config = dict(
    d_expert=992,
    hidden_act='squared_leaky_relu',
    balance_bias=False,
    init_std_router=0.0251,
    norm='rmsnorm',
    norm_eps=1e-06,
    tie_word_embeddings=True,
    learning_rate=0.00753,
    max_seq_len=1024,
    max_steps=13245,
    dataset='wikipedia_en',
)
Below are experts of layer 2 (counted from 0) of a mixture-of-experts language model. Rows are named router (the router's row for the expert), up (a neuron's input weights, with its number) and show model dimensions 256-383. Each number is 128 + 24 x the weight over its row's rms, rounded and kept within 0 to 255. Numbers have three digits each.
After each expert's rows: "gets" lists some tokens that make up at least twice as much of what it gets as of all text. This comes from a sample of Wikipedia text that the model never trained on. Tokens count by the router's weight.

# expert 14
router:145131105116155139114129093120136076134129088120099153159160126168137124136156120130107160106133133102155148134098111124126137072140169152106179113124136090144107108093171109130137152102124142086139177128130073088116129109123110175116057146127125171096137104122107101113112131111138134125104152139114127142153129143121126141179144165115114151128158197121124112112138154134107142123126
up2:124130142128099118113103131162134140157132138145142118144087153138148161121082110158116123180111187131067114114111152121106131132163139076162148114109116145088105113100137104143115110153110078098091132116139117136107131131083132145163124131166120137134126100157146155154161118124105123128124114111099103113145146147150133115120103124161107089122153181150109127141137100110189131121112
up3:091115136144127129113144103136133156108122104094117148071115111130127134144118121103132126094122121187061071094133131103170134161151116199153131128148138142106148112138174125165095171106131114136155105137107081099119118099121137128129098131116123115139168159074150151142146201116121103177153150125184147112082113103129158087143130128120129101174139142139137131112119137104100149130139
up4:146156143152125106128130099101111132118121150160141116149129126107123140085108147086115173191170094161120091120172149162119174111155128147123098134140122102122101145112143111124100119130120147153140107155142156132112111090135088082131105129132144162136131163135190123106134144140113093125116104124093125117122116122141098103174125127068128104119092105123109088143140105115130137141119
up5:121152124121121147140130140125116143104142129186145103122163111061125105163122103095121140075148147107147119145173127136153129112100120138157146113157108133154103127142150117136105155120136132139147134114170100125178111079138065086150130162126162103150101118120147166135108109160127109181103132084153138134143138131123108075119155112132112130106104109161142178150127143111174112104133
up6:160168165133137133138163100155117113133105165118096125155106125107114116105131128123121142110132167119119156086097122135147175126107133132148144107132138161107138113130150100130116100168121124104137144150119154096115114148131130119112147118171142160120125128135113136130119103129126138099139145096120147101130110146155135165123140129103129143139155119140119099093164096091138108112137
up7:138090154100131069126143163152118112163190104164162121142126146112103136090122108131139138094107148154152121131126086168131130147114173151135149127115134112162143158121140096108139138098132162121137090146102103119132122097082194147137112138125139112101103123125118121101119163094145174127132144136137135167137129145122138136128151121144093112116154140135139118103157156136110130141119
up8:088107123136113095129121119114141164098122150081156143148068119163142111104193153118119140136112117112121135152125105119106098111102126110143151114120103156105107093151134086133116148129110127129123117123115143095135138123144104155150122129080120128166113132105109130117161124084148144124114136125155152105128118166112122123123120118091128122114071099124148126150131124144093096133135
gets: " for", "s", "is", "es", "ot", "id"

# expert 4
router:151101143132098124130110131145123114114155146143079132117126134135108069137168116123133152134151172124121115095122135156132166133144139123117112125161129114139107114084118155134149091121168101107174100102104141105190116093151140127108163102144086124106128129116128151085127118168149128122139148110143126120121140127116133140132175127140143078155149144162070132153186097128143158135125
up2:129083183170127113143131127127170094113133118136133118098133111102110139145145116142110174159117131130156142133130160146104159156151109100162153162146104160128119120108055134119157155097129134100143118091160101109131140131110161142106165146128136178132107091140136084134123124127123127143137159140126127095120114134110097124176111134156121122082129143162111135123129144138105138075142
up3:161121154126068122083131130122121168096154132147092141118155097089105149112121064137167115138128138122173164118166120141134129080144116095148105118168141142094120144109150096109139141148118112138143106092144113153136113121129122140140152112137134134138133126087099137108118130130168114141139163107147080130123096097127143128124109164090119099150115127154171104112106128126110148143089
up4:070155138105134130122131113166072119135121098119091142098100122130136135118122158186136129146129108176117122181091120163134138139157137190110136096114128149146135109170125097119161172098148116181120123115096119102167082123150145151151144155118140118163112102166122119155146091139101135110129151111170114096163129170122176097147133099138123112105157128105128141109165089098130110188149
up5:136100125088144104137141130098140121145128160100164148139132116129160111103147131117114110127168146123151135120102148106144169160149152154128116116097136124121117106120150142163072110081094133103139120137117131150118167103104077149118136081103164097118159139110118135139137158120144137112105121078127084111126089140144076148163111096169146094144099146133140112106153134143130084147150
up6:150117112122154112129118157154143093142111129101092106179149141118087148083084164146141141120096117110137139154121168116105119122147128156157110123115140137097120123142106122116136104127139096105140107110144147167088133098185181137133126121170077151081114165159107126116129157122144118112143148126133135093136136143110142135107099114138149126123122135121119161126127170199110138093151
up7:135181093119138135147110151136088111114156140131151118117139103139120113119135119137105153117141164173131118118144127124167151119140164105157103125131127182158182144120111183130139101095134132131082168100162139130121092101121140116141127128082147131131140143092138114143109132153155115169114131091140133111138138103162105094151115099146104088144136106116117090094087126111118152137149
up8:157160119139133140096177125063164141139119120091158137124155089142128165154135115099152152124135108200130120117138145141139125155098113177147135133126158157122133124124130101121171200165168089137109113155160110123174097095131119143111116095109118112117141137110117132120151132136153171081127151137141130151117115115109107105065105083104145170114120096130105130066148163133109133106146
gets: "in", "an", "i", "a", "en", "c"

# expert 0
router:186099110135153106089135153134125184119079132141109144119110148144142152120163107147157110106094128150156100166107087133103129130128127127154115119134129168158120148131137089120110165138061140122140134148111127114116115153122130148167102131107092159145148170117159129133123165132113087154104093141143118128171183158174138095134107106100132115158106136139130156132122150126105093100099
up2:110155134131101140131172106124133118108119163104135134136173104113125137151147150143084139084079113114167127134137166095121125121114121094164092140116142144135142102143160095177115167144150149112118119150139150137119131156159119108101123092108103111133145094140106110060106123132159151135151121166112094073083142116112195114092143115113156143134130141131159121118126128153124151125154
up3:101070131079167158127113124082166134152123125131146110111083091102129136101167106162107109114106166128114124112145159155160112137062130156091131127142146088121162155111167107111137130144085129119151131149104132134125093160138152151123144137105136120154128113140143135105095137152127137100117097105122132142126148099119136148128159141095143133134135118120143164106131141156099120121122
up4:135145134077125118154130167122141122103094127145158100130145124127121123097124192130142118100187120133141155112092129132177169109127082113089172166104153151061118195080161163150116134125127134118121102165127134148167129111095123121127106148129146093111121136097108123135146135103119134111140100144176133117122117135111113078136128050113114140172072102124122141132116117107116113132148
up5:145093137121146116127157124087108080150136081143168138139115115144129128124160103134096161151121104138131161176164120120076157135130139141126141105142115125133163108133099099149169170126139138124065138125105169101140068128110077104156151099136116143123147155111158195157107114129091119107154148134128106131128117112155121141107130114092091129137129147125118139137157143125152141091130
up6:059129135111129123122122110125130128106128132141203156128139147119154156179147109117127120133134120157147138126140126068153134158111128144132143154154147116124109147138108159153122131089108140113165118108156070131103124134110117111127130112137173113136137116122114136139141133130149150156102124126123074126115144100110089109155125157143137093143095119106159162123161112166085158125119
up7:126144113153135142105131155159147102164083150131146102139089080149126117102124112109112098108085126123157150123123167135104151169127139170147119149125125113159115104063103164103088103170109087109075124121155110099098139129116135147121141133113124160125168129135103107100128115126138142177136084110149122158083120144145123146145118100087102176171171158066091097115130089133163119135122
up8:105161152176139111131117125142146126132138118089091114123119103087114112107164114163124105141119101142120081104124147099094123121091140131108156118129111151176099134104104115096116154147191152127111083094155107102106083130113118125110101149115159152129135121108159118119108143095112170083117163123118125109150186071149109139103133132114113110099125115139094134149134128107151146137122
gets: " and", " to", " with", " on", " from", " or"

# expert 10
router:131090117106138080116135137072109133124118122124096133131129118188119149114096109121156078072131088144153128129127142098144129174121098083106189129128071125094121120143130104141097134107130141170120145112115085153111145131110111130143079128140131132142140121147129126127120177116145176114118108172128135109142116147164114113126120099155101153140129147140121146108101137138101147111073
up2:127127113147117145167141141127114115090113109147160117133124129159136118158126135090119111085085121140113157140104087128128110160146130149111107106145096110128171128162106120098091148166123131100126106124141111077127159108141132109086104156099114115141118156096137140135128130113153151125106134095141113105145150114126172158142128062112083052084121097110137116086107133123176143129143
up3:147160158111121135123113149097146077108107116130149167140119129117096150119140083175130132136120118135093144136091122157142106121168145139096148133112111150112116150134123163130091123114126134084141115117124154138129097115151121132154121092120088080117151133111131133126128090168109132139119153123149086156137147160169156082124099088131104122168129153101108173180134169141171092119103
up4:096120155128128106149134142166111136151074126077121124109123119111144155115149144138090137114139097111125125136177102102070140123140129148152153121157135152123127115148126125087147114136169121120156135163126148135157151126178137137116144124143136105106114106156120121104121124121179096156152177087138160140109101113133111131172123119121125125138088104153131145106139110134160102130095
up5:117159167127155107110130156127162111112120125103108133162137107164152140083122151050159184148158110170153108107102116124126144142136138131117148181091140108157147164111158129116114132156101115107130146129105155132130094150146100100080133107151105119132123114110121147124112122140142126126110133144092121125150136107170116130116123079143125081141117180115169092134131061133125135164104
up6:160102089121100123150156142156145125115106178122133127172141125128110148157099120171127127140119116107118151118122105138160119092133120111135091129138137158121104151092127122144118118148125107119120089115177113118144122175170156154136141154157145066132153108077130150135107121114139144124117141125118143119161126132156150136087110149150111137098135140126122134128149155106113126108126
up7:116086131171123109137121138176111123140160123097120144136136144118099144146112144091127121124144155140122141090155109154150098137119095182095121111137098088159130089108134131133113131159160124103133134133088135124146118125119143140177140096112151114130143112109092156126136133120170129096101116149124088132084142124129098145139085184142077113143135134129157129105138127133098113130115
up8:102133079133163111146091138148145133146133169102128133107150118115138121150125057110118120103148141160172164172156113141096116146061111137132082114102118103124110096117143076133096108125134104152098067121128149155097134150145147113102142108185169137115122132147105090127141147151152112172147118117106108191145148131129152131110090157058137135142116168137160149121129113082135130143116
gets: " of", " was", " by", " a", " is", " as"

# expert 2
router:117125131120135165123190107168124116122129150109120109114108085115113156082125090129124131082095125118095104133130112110127163107095129140134095137104168137132155097162152114135156160160149153137109114149147132129130154140111124104125149137127137108123128125091100116128128117170108137106140129129139081096123107131108147115140116164095099098151148124111128142182143139155155107148118
up2:116107132112089158136129105116155162125103105169142123176126121075101133127080112114096104152141128112094140076125135123169175110121148117133144187118163150148094110155159123123145097125113156152144136155105172131100097149078105139094080123172170146089141156110125113114098133168121087101120102101147094096112121100172140152100121126149153138166110138176133124140117156111119110113115
up3:144118096106150086130126111124101144116103082146102140094150118073113111114107138174112122131149156133169090117165119106182061152140118160081138131095104133145090139135131130121142105125133165143104127155091146139125134113113134108108134139132137123117106116114119155122115155147063066078123117140139088099151131099141128149154129130107110123105146100078137171110136159114121178136130
up4:060117122096114149131140111153158164132101150143167137149101139085131143109100117120079177165092132147164177110123101108105124165137137118129112162143124081123148123139103156127101123174137127127143156129180129137147125151132128118143149078150135111175124086142116101161121117139160107112149113141154093101112140130084142146122095059139159144136107154107114038115096117111114130162141
up5:101130148159139137135133119149114159148126118127142156098100137142085163178156128133118141117131145103126106119119132149158121110128133114096150086097105141131115136135063089077120107103140165142116072120108095155125139111167146110128166091089137125102133107099130120102137127109105141132088152116142143073098092141173119123138109144116164136122158158112131149143154139111094146149121
up6:099128119133142150121111127148120138139118122107132123143138096147077114149128139093107110115153101125132183121149101158118118093101132127106080149147119172082172178169147085094103139103129114068151151138102144095120153140141149141182093126114135149136117140139104109122160141163116133151116149128113132182115151110099125114160148177153100149092160149142155123111121144100131125120105
up7:128109090131104130135130147122124147158145152160122125131159122114141133086172134145107124077166097160105112119129115150170139123076129154085090166115159141149148106151135126055153103133114135118173160136147080095108138122148071106124169151130125138139074136125195112116114100103131124102121123099174125118142099109136110115107139161175105142131135106135142148126138109147128173085117
up8:106151134160130091099138120099139181122064126120107083145138151140058123153167094114130160149121148078128119135151136093092148127134097180185098144137125091140121171129133107143139117127165124180152142105174114096087102148140153156103107137084109126078110143126138136103111126123129143102097133150127132131105087148118111085118151133181148166132129124118133144074122130166081111150143
gets: " |", ":", ";", " /", " (", " (P"

# expert 8
router:112132140112167165140118144161130140112164153128130085112110087131109107106112150131155178112130152134150085145149108094157133125083096130158111159091112111105135170165118082138154147126077130083135106109147109136095158118138156115147085139135120127120130113140129127119113108086137153119158175199122118126098154148128100114145133163076084103106113122142176098146126149116156107141144
up2:173137157160121078132099164126134145106109107140143154101109087140185126144121110128151127080164125155163150168136151130164160095101109147125146169147109135142166111198109122141134128141138148151117146130130136162152136083105137137168120129050147114128111116130076102111138105132116108113140123130188134153132099143123117166110138137172063093113125110121092122106106115123122143100128
up3:092108148146147147117093128147153112125115145150110144127115125151116116127126155163159155124159155132127133152148152093123152113125076138112076126120144135149176052121104135079140093171123128114114127116092142136107125084144107127155187133087142127103163138141121115136115114138147114172119135166157181100176135125156145133145163144132106150123128121136132139112111128138130148144110
up4:130114117134163129096121116104155151095114125120132103087170133133112118117142187132139110127175134098117117125146163171100174096110159098109165129120102085115105108090135124182126125148126057138174184155087133116134110108101136175128131177110147178126150131181102124136151109111106133154139151115099125097118166142170166120120140090161133126102114098137177129140124163138143114128123
up5:121110120116134175124121097212147120116108109110147122121119136136143131139113153091128150138093117139144130089146093093159127132127152108146174102126136108108110158134142080109126128146140129126152121088136144140099127086098095136102112128115145116143140143142092116179126137144115104154136117109137161132155171141153139146102122113140130145109140133143136121136132143102180136155102
up6:123116101119119139150124095098103107121118148124131121152178067129122129196118136122157108142130153144127165112087114119123186109127133065145107127165101115179137147125125128086145134105108132130102147160151123141073131158120162145149154138130140139144153116124121143078125114100106079120133117163123161112135079159182191174104171100123104093067159065134150100151170147126128127130126
up7:127122092125173166150156126130113124113115092150104144094136137125096124095123130141147165126118092134103130119127106130135125137179104135145203085141117144093095172172126147119148124161106125148144110129134128101125146153150089126144098123079094121155147105102073137143099158106125132121154141106130104161119122130152160110133144098118152123113185129116123152118113143118159130142177
up8:140097121119081133115148103158178157138122122133099129111121153141168122189141157112133118116134127089145142121121137141145182116145124165128086144133151128153108119086124132159134115167099137130120176097164090093162103125106138151115151097105099118122091119121153143134093152132167101084123157142135105164141118157158155135130131161122148091111147115105121118135122158136130114128132
gets: " the", " The", " his", " he", "The", " her"